Weights of a small mixture-of-experts language model, trained from scratch on English Wikipedia.
Size: 10 layers, vocabulary 8192, 57.3M parameters.
Experts: 8 experts in each of 8 layers, 816 squared ReLU neurons an expert, 1 pick a token.
Training: a variant of Muon for the experts, 776M tokens, 2960 steps.
Below are experts of layer 4 (counted from 0) of a mixture-of-experts language model. Rows are named router (the router's row for the expert), up (a neuron's input weights, with its number), down (a neuron's output weights, with its number) and show model dimensions 160-319. Each number is 500 + 40 x the weight over its row's rms, rounded and kept within 0 to 999. Numbers have three digits each.
After each expert's rows: "comes before" lists some tokens at least twice as common just after its tokens as in all text; "gets" lists some tokens that make up at least twice as much of what it gets as of all text. This comes from a sample of Wikipedia text that the model never trained on. Tokens count by the router's weight.

# expert 2
router:451512503500572482505470450539455470519499555555545519509560463488483414507474471446483519511484515554456525470509531522447553498516462532468493517572540414556528437443511539426591563531492511474447464506491596542555486473490489478530488484422505546521531539500453565533502515485472528483495508512469507481477460525407460511466419583465537467549409494459461471502518539450495506501497533451530478488583435459407448507448506477484459467580422498484563519483527587481464454482514523
up5:475574519551512463526529445496490531517468492502479511498567556457512507478437514547445511508486445535420522546560448551547428529489525458507551515478536489454486474478480438554462521494469505535464516524552511542434489536517498514446467520480522547551459500536502494547491578441509499511498554551513414534499484496515593513550455423440472492515520499504490538485475506486496483502529457496506474526507498504512514506521478511428540542527472463556548448545562556517496555516531443
down5:470539527515503520541529490488539577514567510589539479507533445508418419540415528455568541585471449574531475482481489484468532559543506478553553511480554570476473470530547456503468551470522452552518447526509479529473523584392434514426511460472558491473450448577531509433516518556466460503523513511577478535468553507520527535496503503517493491502441560518410478473463484522487515453521443503513436484515571497490453523467486573527530449559514493411480459495544493490485408480482451
up6:512464564588434396495483522493484538475488544504550462459434493477455531508588520527485465407484504540533454503472531496480511506494522500590460538486487526511458451508529507569460505489539536451448566467561549454490465521525445460467445455584445496515516569542478492579480504392491480561440496497543478548474491466534512480509430495501588469475475491519535453458454555517470465479481529516513479487460482532488544544517529526507562480477449468517462528486517514563442497508472453
down6:522521477480486548496492518504461522455410503474413544519536483535528581560515530508525494524515484546474507482467524520496457433575517563509465474431535579470482502505525497512502536505472483502443573490463479542537484513533534417505531441524469492492432491538577463535454575455399508554521411523544485468415505463453539510457515480549492453518521470471471486490498427509456452531466523461471540529530483532444530523488542497489513441499553544511497487522474538503544542467488453
up7:467550476575562495501549557481505506559571504472477486462457481509535481441515495454528489492505516520551509434458466513458511481553538469453433463487528549526469471469512449549582553474503492587473504575593487471439490390539487528461476528530516492494451468461486565472528515546486443525499458512438562480498477441487468513506529495408516536533557452510533533448496498482467411484525505491514396551528461443446444445575502551538542458437416535468479526461468474501527546456521479
down7:527478500499537515477462551478510520440490462465494513489473504502565453495540510494487543544415480492514545463441539522473559442456496442499533540436434526513486598425471495496466510420549448532513504576441528543497538522462470495598475532477548524489548480484582480581485469472444471564564465497533461428497538496560523538498478526543537544467532491516550447426584490533405472540447551486498490498526520482605469531522444446511473474456480434528553528527521524500502470503485478
up8:527511433493578516535475494554466520473453512448525505527535428424474497457434561450478476505533500528570547411461489515530536494507512485543483513505630484514493499476502488564532563394490465438502491509484476478582509524518520465484540459502497537517470489481454484507486436439449500530534508514509475529549499489448479466501505493517468567475477415531474479483531411443531493415488484491429423499530553483509473460534429575468452555493496494504551517479412462508460469462486423
down8:481500566494497502514531496520493527579460499495526520587534473466513458476455485507524479566503419502456542478465448483394536475502487465507520540500551413454436470577485598458434455521473471501431482567474571477481432539551479520589529457453494394527475469441536488540590478463471514436454460499461517523508477444574448526456470532464487492504503562560574482548538488486533544426510505501513487454526519549555559489482467493514481467532444525481468534534470557512508500510473508
up9:457486490507489457555528500535484501503556479596464508528560550487506561400549450538555485499564525491523456507519499507512520437565494510456478496450474544485473521461483456439516458493565479532534466535522514506550443512547529484516529447468478504490505453467490514492512492519506436599495548542582500428470442534537445461578499492450456515554468487508541461475536446464457515523441474370518493529525565462510488502499536517534475412502521481449535535507503494488438455423516562
down9:503577542508466541487461499482416493577485491461550520473425470537521449516540519479529488454536483413461496486479465505583517482531443569541504531445535522511527589499510505496492442515509526518467462520564517546518548602467501525502518546484468445483515482469468552483495519518495518490493526499487473519479552488587492497403624485468459522528529563547489505448525515518482538398434484498467518474434523543478454514487533505556425487527524406515450534495556504523506524507530480
comes before: " |", ",", ")", "–", " (", ";"
gets: "0", "4", "8", "6", "5", "3"

# expert 7
router:550483465534483466498490499530518564480528528512480426516434468473486522604518457490483481482512456428441453510546565493523516503557527530514569498513423496456474514479487447435614410455530498425490490473497524555480512490435485449495541471497521538442523524484476460534547463529472482521423518450458398493496555465538615506503415497502530502436519528419483481504499467506558534508402540486491559465500508538533463500513504481574551462430485522513448512488523506518505545447500506
up5:476484440484504422442485500488548612500473539470534540524558565524415522538483508540460527469504522536491479473519501546504570504468502509543515554543478509546512493434480494537544501474483445559526445480500540497567515425524503503503446407448540497522481467429520529483461565450575450540428471431491527480502537535467547493549487566482501493430444556516516499506494515537496494512500460502609477494488441502446494459414509534499552451497494569431468528465468517473566465526462557
down5:476508505567560562525493512478488507455487600522495477464564510447449417508485525457507498568520570475483462469550473454566452514548499482506462524498465494483533510525578452492456500480487465507533486484567536492521494495504580458558578513484510511503517550535494502546504505474495453508424524513470448505520461516443524510535574494481481527589539456426483487476548505477518486484514595501494487529480413595467509509531523538473553494572468463498515490500529427510531470558479501
up6:494482516445541568570506510501441485480507472479512504444526420422413511443470447513484455495536493475500492430535447474522558398423509553502520508452460487494525432492450449516532471474499473528508530513512471434507497469561553589473485461532508431505471560457481456520539472483517554479490481575521563472502511449525436414413536553488577507598488516502473551436493509501613530513472562459502495541507488451479575502457479514549498455492437495426514512433564511521480511522503531
down6:425497472540535499469423456549493461475509553502574464472497446503483480525509412513499501544582558481515430541488543562450461561523590460449558451527447495533488465486492484516565478464454459575545559494465526500433485564511447508499470519451532499510564562496526510489469551529510515516496496463466532529508536540462500529584509419496496475438424501457497414507531518493567462491528513518531568499513449505498416449490490472514467481496482489529517524562443497474582528498519457
up7:542489444496454516473459445474483528501473429487443469596465508527577540517469423472509531490493550483513522489433553567493518593465489457524505505517524532493545540473505474462462468538497474503491503475512527551540502464520520515512509490546514439472533442460409478508552531475469488483521552482547465472530438504397491464452487476447522637523474472470452520506404505510501563446466533530501483497511485521441468552500545425520527478446481469406519506595475556462531498506521552
down7:563481434496554516533474452507455539423504532486468510492539491432493492455462444503536521417513456500494493495433545485475459516448506575504462520467542444504511501536534569454481543528441505451445526452519540527536440498487602570506510488590435444480461483456467525397514497539480566514533477507566535525506502514491552490522447513497489520501468480506553552505487471449513453465474574540459470554492479569539514442478482544488477498520412565516529446514530521484480537454501441
up8:491407549453485576513432482453475584496516503466556511522442544502494453502521463516517545527521614482419499459502499508496510551496521468519445568435467479492500440492462409517473472503525492505533525555479527543602487495538510539592556472494551572542466498484456447500443525534475524534481490459538521521473443511527492501494484523525490525502513513451469561520558504407495479560461540484460529554559427474517465471481441417479522520491429434520457475503463495544435495497529442
down8:370497482477466479517497503570517495500573474438444492527573501423516551527471556520558472435445463421458441483535540515495513487516468563529469522578527554527481451475457508437512495463491439505543579470533451468450449457453478466510470536578475531506504470535526450453445560568540509476519501447465442457471492567469475428438442441541484502459531522424468489550562481530491494535480559460548408500506446578487509523530552569506521501415480544437498489477479513518517468518526486
up9:533458510491528520418539505562374517496510481521553511536458476452496531404455492507479441498469478514583564491572500418554521503514533531566500495525519399538475485481528471513428511452496459533464469604474442491499493498499512574494443491502421539497494582428517573487548456490501444517529473444505445537516521466519497559463567489495472502419495452475550525515566545469466479535522492556477459527484525519416437530482491523506527515531520546458572542537484545531508535565571471
down9:476491552513448491432482485423515506526458538518503469463466576560584460511491436546485481549516516438480474455527495626509449463479512474493450562561491479496516428464530553531563549437443462499507492505492518475454563557527486431504555485522503460428476461518541474569469501511489502477435562426478417431490457469469486524483549509507547485450568518493486475561509481488494466466472447496495441492547458483458567553580461522582463470508551478488482490551530450457495557531442443
comes before: "\n", "-", "|", " The", "==", "The"
gets: "\n", ".", "-", " \"", "==", "==="

# expert 6
router:453482565544466472580529515536535540454511457493452470444515539506491559494430445509470567527508442564469462493502497516584497539502495469562487533488490486517488496530456481477483460471507446537527487437452457472499533519474550486482533518552507517548438524492511510501444480509529505600547460477495578445435519450521520416576535467502539545465463543448505501471500457509456513493493545507570499515531564515465472492452506466551434455463477525519463510571511533515492551484450576
up5:501509517514532483573569513483478469431534489496499483530484497548553449449549544470489537478468472522457539511497516441467466442507493452501516479477489541521453464454562473522491512446531500548494531454504558410505465523499431417513500406557527457419486526518500529514440585516469473484479466482571450427519438475516549500511472520537499492515480499535447503542501462517498493464549437491488518471445487570502578543476500552488514508523446596488467446558583507547480405491456494
down5:446500554507520409500495447499490491470516411518459535477482531520440459402476542492520493511567455449493526562421480523496542415498492494534516517569477505506513547543439490497490557521519461560487558547465552515497500555456473519454485524473456502500484554514529498541502505440474564506519585503507463499482503494574492541495575548432505533462523485486488480517475442527479501565456518468512540392509530438525413488528455564606518521515481584492470569458549511510472547520479531
up6:523526479528483548429512522477494512485512493511517410504533507467561443519549497500506511460490538463470512497487547467446446529503518561493472487515453564565516486521557484488550552562526542474447529487595553492493489508455574423552501585488497514490504468487465521484500509501531514520507430484495484522572553407566505536527517425509503521541490496516487462527506491534497513490578520500546550485425507541531528513501479569519573496551561463494469530521454540471586476509519536
down6:480474462483518481520430483509562493488562512430469527559420577435550528420464529500509508470617537556493502472478534465500561515599422440501546513477527475521591480529400496574496454437476540487460498513457499512490544467520493561502493457550485452483446550582515529499507485517555545462436584392409460532550440526452498514446537540472408564497496510531470504484532527471580500504463508475448568439471452487547462490501438464407504446465475532478467470499478536531530464527494515
up7:562511493517457434547480486464532502426459434507478507493464501481567480547479527546493501375535502475553512524479483557460430523473526499482432507519462536510466541504553508510492472489467439472504475472481486541455469478563527475522517504533445456465520441484558505532503500438541441495447486396431440488451489533575474539404517553554478492488509474542520504531503516493466464474495464511520518476512490553492498492549507592535502485461524529523482546457437464518486463616550476
down7:504480545477494573571454467525489509471595495479514566494507511493510459482494492479407478502399544518502573514432554494592526581496480497523631512494499430496490488510528483529458488499503483553516466533463508489518488437525491497437503564423521523462495533487533486507512515495479584591517556449488520541513496513460439530489476487525488540451577553515441458493576545466406540522499445515467532513529432509457513458525495528541518461542498495554553500508478484562514520452458539
up8:486584485509445517480504455430509431475490574549437476561504527501431497471541496515482533535499528466484490475523553507544507556475385530518580544484548541434464515468521429510470477569494513421437518500490417466497528452412505527535484479485515476503447527489535509483519537584526466518536482471592496557542524557510488473487517490417537537455515501509485537525446533519506512418429569526541526532471522574539496489485564577514448487476534495492453505475475494463472490448504463
down8:456443530497457489439538530523541499486568511506496465446513515531449431477361552607498445462480526498487506515518522562445469502560557473511489545566428493494563572490501500529530523513463520460530532471499498491514481555495433426485488495548503553478479546527515493560459568534520507444491423572543503492483455562483511492500504474464473419487521519525570487547462494517504490512493456511511458507511557545514484531449498488527566529490442548514457555493431457558548554541464557
up9:460569456544456476463518492554464465467550536513497458469497496543467552456493512522482488559487480501449583486534477518508517488531530549522543525538546521438488500562461517459558465510508505528594456528458490554554565494485547526519467531524561477484410497505553530444427420545520507468422473541473474462485494492481528509553483498502553546548515534510541529500544470546512513446497476501460565482451434526525461500509490486592455533470489538543477481454540534563442490542516513
down9:501488473465485520514538470498572582502533459494586425486536481553559494477423527524442393569496496564510458495504506467407430411497542484437540576505497509474488475511448549494521485470489530548528499533472465496511470477555581582491524481510561495494532450491481553523570466559544519539452588527474464483490538539510524479453405489441522483490509531481503522551558455501441473533478475448482440550438486550582534455467530510479513544536510485570479441513454420530534548559475530
comes before: "1", "2", "3", "4", "al", "in"
gets: " ", " S", " A", " F", " P", " G"

# expert 1
router:515409489468468485485534527511445605462410530474536444505540524506482510605509491470465451478456611408492572423511524524481496574424505590567433566466516497470453566527475574503473494480521499495461508473531522513477472511508493499536512496409462522475509453483464484501488499442454516501519559508531485529544474460555539545504500538515507543502477561501403517513512515481574471496425498526523501436573532546466445528495596463490440553511553577436452536549479433529531513499482528
up5:518528580491513543447519527533561478527499540527508426464500498459581494543563455514509496553435469484531544451486587554421510492515506522543545515556483437518432456442523527449446557503497512483525530468501495507486500473541442503495488476502518547566508469504560478524514523551448527510526477504543536529391507439524498564438494525457453542440513536504436503440458516530470525574509462470470428510512538476452576481506501420514494494506519502434491555519486460499484499523449476
down5:496503412548596531519495539474512493472475558531421460463527448497420506499526519472475454493495494514492492478483508555454455471505469513480496550571533468552517469551561440603492549465452534524503456591609479541489484533523507500470494550490419530499445521546472519513512501557514561482479513490509467534512520518509519508497440487456397509432580448493456511469489526447528509541463535457454468477478531497492502537442588514484441513514476484466483544529544467537448468537502549
up6:481497444498541469491593466447479495439490535459519492616425466501437482518559520504504469478547491481461524496499519527526562510432529483486553501511506467465463463460442506431461495552496567509571563526472491506556595539535514509433475482553523490481505456471471449517527480509505478529497493533499420495481417502519445491541421484517498484530530500442481500485502525492504505530538480457445504548467475544566465511514519476547530492478490442474478492457551495489524516604438492
down6:484497549576512497514473476554487379542474494406526501502476516527497554557399494502596504547579499472533504521502484547546465548525492422486443518615395505532531485515493451448568459538528494523476532543545484541541520521559474487553511493499550448498471497474445495501500525517551501470494504473467510520493551535539440506476475495503531543637511453457488453450532392527447512508528486484475405516485494539488584411534510515490473472482546508427510541436481502548514476516567499
up7:515499477537506495543504454568505479487436500542452482538494482479432549457456430508505540558476496536519529523460437507529506439538481446524439511534494449471452541481528430548522459514487503528537414579515450511519482468482567501465514467575510490460546514548507538462427465468441522454521487461543508455541543510567474556498542470495509521428590575479535508578457502476515495529496489554595502522415490468554509493564447464460577550474433463472487573523536512495551513499492428
down7:461491480536534509583514471523472510507490497511430467449497486477520460512460491445447538539584496472518568512422499465537524493430509580455554455513469527517493501443486532423499503540483411512532487515597517502489450547480492475536517452472481552486481536491452454508433529496512491536506519590510491395498518529509505548456444532511472419502543510518503497414445509525446434494450486514553541541411464443461476547515496539525422512501459471483516525518479518485538531497541424
up8:497490530457528489499499457584546505526461529512524486485428473544521508491477513585494476515457569470541582442479485482520536527461542511511483437480480495460544446432503508457512504429436492499430540475517473574535505512515509454429499465518527457434481490533487536540488444592484512474550500448513470498444525528440555464540513487527466478533451531495449594550504471522497480458554504552490480510529488501508502510534560548519443487490531514495493473477520461516546504415555525
down8:476458464438464463540500426519549505497561530422469487554516518457419575382428519547491605474499541553448515475521499505513555510505488457506488490437497471519533507448521555459451548538496543495447527529500418525533573521491530505469527533572500521561470522452490470514527521501510426502536581477488501477405569522452435500520402473465520494458466489573428456503483491505489524501547453497498582449492476512523587478522489512479528489504470448570468463469478478483542526483466505
up9:510479511474389550513504556560509515443522509561451479494493530536495532481465518585542467552573483463499468491511494511488536508586464543459457531564489527471448493503560530476470469490541516534487473547496522539507518513511538526490438499501438461518468453558504511484508508514528578567542504435404479514543528499548520500508510564446533483455549551539495530526516484486503491522445457485472522474492506486576548522531550501498539467480469487527541496411510500426505482533549610
down9:470478432490570465475433519564498463517482482524444554465516579594501453490488473467553533521472549477449454417524494535498453503487474485467441523566475506468483510492461549455499478433508469458459469462530541488442545480510454473464506503554496515490531481478492456455423495506559488549499548495471509499488518556446483503500523466443530504488452443489500500531481490498426551500559526463469426530503546457514490450573526524483533507566519537544480456557493506417487427484448444
comes before: "0", "9", "8", " and", "7", "5"
gets: ",", "1", "2", "0", "9", "3"

# expert 4
router:407502468509486525532521525479531500491399480501508521480489443480519535509435431506495605493482480518414451429532465435506474504474532488542522479484502502415465533467493490501515525584559518485483502485481551562488504509436520534511532432467423449444528520476516453431564501482433437452520520499516508469556513453534501485503547516491545536445478508476488537547444552395536516603546510544481489509506518454458513428493479493491518509472488485438459521516497472546587485498528497
up5:480494452543535554415497469536462473493487489506506566430506511507539488561523528528468515467502470457429473533467543488499447452508522578481485514520448471515562500512522537470449505488472491477498486494516541527463466504491495420563498536476407480559608545448450513547587524549488462498504520521535462480526485459559498516495497481512559508489514480472547503530468434477466500421524478463538493482502489541521563581483455512488467443470552534457590499532441415488459471474467542
down5:555546518451573493495528563535452530484546512493484462467560503582483524484481459448488490515477469506503515520494570504453523503516532525455570479603517568522464461549466486504525522439514602495483520440459504478573536448514505543501489530448545486481476579526494545435485535422451523516513475481507545496554489512461489553493497497444457537511445508544501521425583506436562527619501495561435495552466508479511485528485491519479557523491386490508532511435432497501497508518512470
up6:481524484529397508561525452514433465481420517573441490523512437505537542506526552544479577453470504458554602521424536543536505466492484420430541478501474541489425534513501544479514496452466537537466464488465539540563571496523488487525524512504493480487498469493515529426442533469550561464568534492478497498460526480516494397497479469532496575478565551567485435546579520484534478516455547551537492545551510533479512509431520459498461476511452476460455510525510459533546461514513609
down6:447493530569399517508480491511479510456514512460568431545490475492474543519485470540452549484497480498512441529449494505468528552502420526483581467480504616529436491464490503445485458496435502510528519502415475522501483545402476446486491481494448499525508410427510525520472440427469513513506473430458513524503470434498420492497466530494558554532523456448465455489532494526493512467468536562511589489502479472550500539504542518499437513451489543495567456492454490399470541497482470
up7:495457535557550486492576535472516551513441520493505547500456527521551516461437479557549495546461576490465472471487494531524504513489490494546503495583508504501515460461514525463455534485535470554494482536430495433492461486447439427518551509476515480476470571487466582459488509523484544456494561480546455543475517490617598440445534468528581486522478561475513504558520561546468503489532481589570455507528586527537466484525455470480449491511524484484500440574528549508526516430451534
down7:455524513595476532499480470568504484469408425487539542463485518569552541493535529488471450541523664540535419530506500535553476555430477464536538528475482488559559433497504563476474551578461484444504510525489518522515535535516521514497497510457496532431553490529487492501419490496504522510475468491459474453473497516450411499464582515508533558507460462530521434550450543504451504491448508453483550432515558474532580461466504481530452564465498459464496426486480489441493505468454414
up8:540531525449505488563458459491479530562477511475560502459472456457443485513463529527476452466518495504504504483508456539545554493522456441535524453454451451554491467518550497483517474534473549526502528512519531586434528564451571424519508482447487452516498528412492442531487496470525461479525549479462475473490559527476493528530460530524477513539448536520486527500498455397579451581495595500461585489508449496426450493448461507564549505486508521478532438460500513451482520542481516
down8:503470482517560460513478596503542511500494565526402520509468540430567523541474532462530464458440500577467516483518444469534523493527469452469441532461528499576506479511467504447588596522480537484507540456490495495515420449460467442513471525580502566479524528518491415488484498499452526483493461537519450554499513435483453545441570468494466493534503535428484501465423487465494481521479555442489511371521512485434452512511587454576547491550505514468484453523520483402390518447500424
up9:430508527513462565522449532464476502537490566482544503486523554450494480493476378482545450412482579551475502499515544496542460611481534579503437506451579540498484530496538537494542521555422495548484501505574540506522508498515549494484470440516473521524532451475462501486487525502496525457529521580482506543495590536494500404444480537462507529417508460480423542498519557517466467520501443566504466533522485446494530502464501443491537464495528498517463480486465492504434519548522568
down9:561484486490492460454502425507553517489484523468499399506457505457544538517471587516443470573480561489488582457505519550441537478415532516485501481537457493511494477481491477457522479407527496456532485515440437556431493481484469540580536482632511473458477502552502519465421471544585485508495480486500536422418528508485512464479448524448471428537534571601453514508573484504548500537475440538568475451534478458507492516572465537501555465508569521527464452494499414590578527533521448
comes before: " the", " a", " his", " an", " be", " to"
gets: " in", " of", " and", " to", " for", " was"

# expert 5
router:509572557514501475472452536529458467596454535549520555472494517515495482472539578421501430470518496504484474518495463510434497515438561541460487540469502482444483488514548492521461464530487487553498553524558424494486500456548463510464463533574487440407526500543502514512520537513521427496480518464503495529478492479480574481490558527454537442528499421543555522497469474536430495501451538581465510529492529463511487514489499552436526550547503438533471522480484446485444483515519478
up5:511531501514547506492453546518557525568435542535543453557494510520489540543486498501521581470501496481527477513506474597457445557557522492521563550550492456446476526498531556478502538519455515451523450434505483485480469531511566511494454485472541454492473482532453423465437456518535504489503545510457483488546455524571454478440467601471408484499391417482486548516424454537527511540511530533432554507469551493477465578536518513463461525504433485445603501484532503437437456486506444
down5:492541470513555526532463437501487518483506533551595503494530451497559448511452517503426514498510497512470456491464458467476411530552471556450448491506525508516531457493531490480459514539449466540515506482424456522482488475448427574526484526496508510462508513532467494513451510503515520492536479588511526465407471525605524525497485460489415537484530477503480565524475464503422456539533457433450541602567462483547472437489490474462556449496511462490515476464552473476504559459465475
up6:498462514549553502427457514569515493495490460513465476524465539547524498540443521558456499515436556562491414511512558468451526451473528501520574612502531508560514509547477420514563524509500463482491472509433473541478484552465481563445440524481479520484451442483501482442490481496564473531465507453445564438546520480509421484478520484522469498501487515387397441384553436485472518500484454474490420512507403519478550503503589525529501516529498533518488479472511521447542485469522456
down6:463489446493387503498496518470450465552524376559543546465494436491477481410562495523457495530537483496483399512425475502426448460510464442510497538527520518565544484511476514560465530449576509426543459506483509546456511452523553473419474550482555523551522445449477484440521488535554545491409484470452491522543515486491498501553541546504495467438489439507451440562524516544505521490433527492484404518442459459540457483507526519458502507512466575508427542465480509427523485584578489
up7:570533423469486542474523497521499475498474487531466449519463477523456488432465444513561551486540486512578499514520447505540488475450459508456459509487495509476466538563520481511473472546462418524469495562504478526573486472468552373445561481550505533471523525565423510498521529591535465451499496503508501565513420539520445563559521528421449485529429452481440465409436469464511531516564397470511544486457493494498481511469562524588461491484474539468515549548488505493465502503515463
down7:504602555427452496547569508481513468545499491522513513457500510439500483487493496523544567491508506538491492457523456513456475495520494496563510472474448473556507494405521455500536480545542477508469555461467480471541511466477540447451568494521472527547521441496451460530495502587530511530489504553569537412565498475608451504487520488486557475507544461521499503550465523520408458462594529510568574493522526515491506529535458543556472533510440500439474466457512538475499469543495440
up8:515556472483479476507467520583491455528505510438499490543451513432434477473542465452453512477507478539551517504547481474541507505464535477470520510408516436483485522509461512554494485537540499490500469533559510449530613469510463457506500534541517517485478542430480417453493508499574545443471465504481470501478578534422478389473587475530526434467510443513474419545489572560506510531483467471463417529452520515557559526496441463574493528506475477493453547521474504426480446458498490
down8:521483483467418524497519546459479486511487467549561532570546424457542511459494570518520476572576545512490555475535541431514479497490513549503476469470510530517481543534482513468507486549503492537524521513500441483463486568401473463489502515459457524549447569513474516556550430507434453466509533500524468476468476456450543514610458461467467495441528433551491457495444456455580515520491494497465542476454531487530440507534427525533490503466489538458525558478450423513505469486511536
up9:559495502474528479501477518499486515547453485531491458485486479476493478502530565472569500542497454531455480458504545543479513502391519553469463499500557521429498519516493515456442519494466547530516534472464523449470435426488511498508466493488457577462539500575514497527555435556450507589418506511479507456461505524565512487532461541473537456548507474434582478449476529545473468441467427516483489561471462446510533496565500529599498511586439499479559520514400494520429509442570456
down9:581522500441524532498470497474476528529484456494407553518489513486474595473417490461510469452460488569583536509472498487481493491509540509453488459487460541467506470472537402517523521503497520481521472477477453496467451513497483544471474504516475533406528530541535494489520455459497533480442541520477477486533532482509472589570494510579576506487467505505506566551462482416516467489539406514531517595478513477521462494582469565450480508536439514475544521464495428417450564526443450
comes before: " ", " \"", " —", " first", " United", " Total"
gets: " |", " the", "|", ":", " The", " a"

# expert 3
router:552436462512494523486490467547515522478515444496493489520480432488433382498549491475554519519536485502493512484438455516490475499459537461467562516474565487542488473490520540527538517554510410469457400500482486511507530458466527501493499457483501522488473427456485497433450415537519422489515458505478493532459448509506461511534536544514543489501440550571447459508533477537490555478503525445387515501449487576506507494581499492510546556522506500538544470458488438524504441510419465
up5:456457466481509511468444511471416492543547461484565474461511428484443531458493473476463507561506471485414538474516516490507514442483441409554538528507487561562537501455517526493543484450544472485514561466492540514532460492529468601531553522524493393498469478492520432513517523513509441487475429503480501521517467530525615516429545499479587455444549498436508515509536466513548509436528542492518512503467508491477461453485517488450520461458532500462515404495530536489515440483508521
down5:533462448491549533445435522511518499530482565528538515519533536555530494553457538536465487513519515606563553461494521482528599447497488529506543516478501453494461550465500538519530497538504491476536478504608511476466460456487508548494530563493454469549565468480520505466517475472478490443518509479520537488524539451605381486485543461540474530554514484539513559580504453537527471471506577496482486485493477531572564466497396443489574488494450611457497518469526512547512540512457479
up6:487456505455481497506517541449519549524522495464568485533491523540519504498576470515468496477520451538460511536491491475512452524482538490616485488539476530484553525486541552484443514487568518462519491537589415461484564498510527544543432493518439542483538510494525593491570457465526441495533554514516512548515450508580544513488483513552558534519546485497535457419538478480514528518510506474489599597516507503461491533572505501512435480497509487589509489403518531587438462432494489
down6:548500535457460482452519534538466487508511449558461510485569460460509550494525488512449487555494477495526571511433504481386527514537578417468484584523440491507443523498428478500445548476496513465514485460582542469457507468564491420529483506504520465472501468473487414477578498456472508565488519503495476536525538538497491451521527482451478525480459486574453535615526565511515497505461474409557461521502468464457427520552466513516490572524516532526562510486522544468495510503509452
up7:451559517520532454444487505549444519538602446508443547483489537558494550516482485490506473557524566522480466495492504514514514463539503447436567552560433541528511531450468544472502520554474451611493482481508499514492513458522523482443547539549498582484545422532543516482443524512523507473542486507480490475503510478489489574562559530484525495396398374561527484459520558444464497410493549483437466519479585482530464542544507480529474464458490567549553545470498502482499558562552469
down7:459456507495515535413472518537481495535546577504483520474516569480477527487525540488487512507420453422582488546512525469554491564559499421446556474498492446466453420560475526473465441480466417498486479499538474520397537528522532472567489455562461492390508574504514525533507480500494513521383494507483454602523431539502491478581499526433525473437506480510462483489508500465468469514524451484526473524518544463501544528603488529457502462524486549452504434525526523494517445541493502
up8:506513425567547521510587409503500540498537513448433536473484550516507519461473447514489482452429434532447545495583539495415491480504460485555524562457379509469498397463497519479551452484479487504541580532537529477442458478522499508458541513529579561554470515527451482488514532480453518497510464520493505489509545458445503572477514428500501481417485504463506529549491556522525451549578526432500501589494537452471530487476517460503493457493516530466487512481562500493493509542492508
down8:526509471491493534481518525570494530503467545473527514516530542540544594418599474593445490497502479510535455497486523470532590491529465498555461543478506447477495455426586515531529492450562548495547486574476487504559524531490515494489543481413524451548465512471482571516476548512495471509535549480491510491482497482548563521566457487478524491423520545479520517498479475485450532507470501482583458521491501485561568577426451470493452551513488492456482529646544465496484530427460484
up9:436515497541501505464510413502509479481490544482414482512530511543538565557592479500541523490536514532456437539453556484523363534494472507544537500493529580501541515547499535473484519511472476492593460563559560527435527455482542491528474465603478461454461506510505438564551484475465475487529529469490543523511490579443536493463514528516443524541511510441493506530509490509523470517451554447508492444497443576443505575458553469406559523455554497556525525511448499494563482420538505
down9:557491479529528519492534592471500533424479507502477420493518479594478514528513485520387459524530526546577523439508477462513530472535491549565433513486425501570414562481492500509567475467492550489451416527601534527481547527536521442513557575528532513473429471536515441488511447436474473555480565459497520483467533514530553524485485484485511458475487464534520570507591463488500485540494486469488516520522413531464498583522472447531476496500498526442479469543477418447499475513565503
comes before: " of", ".", ",", ":", " in", " and"
gets: "s", "ation", ")", "ing", "%", "ers"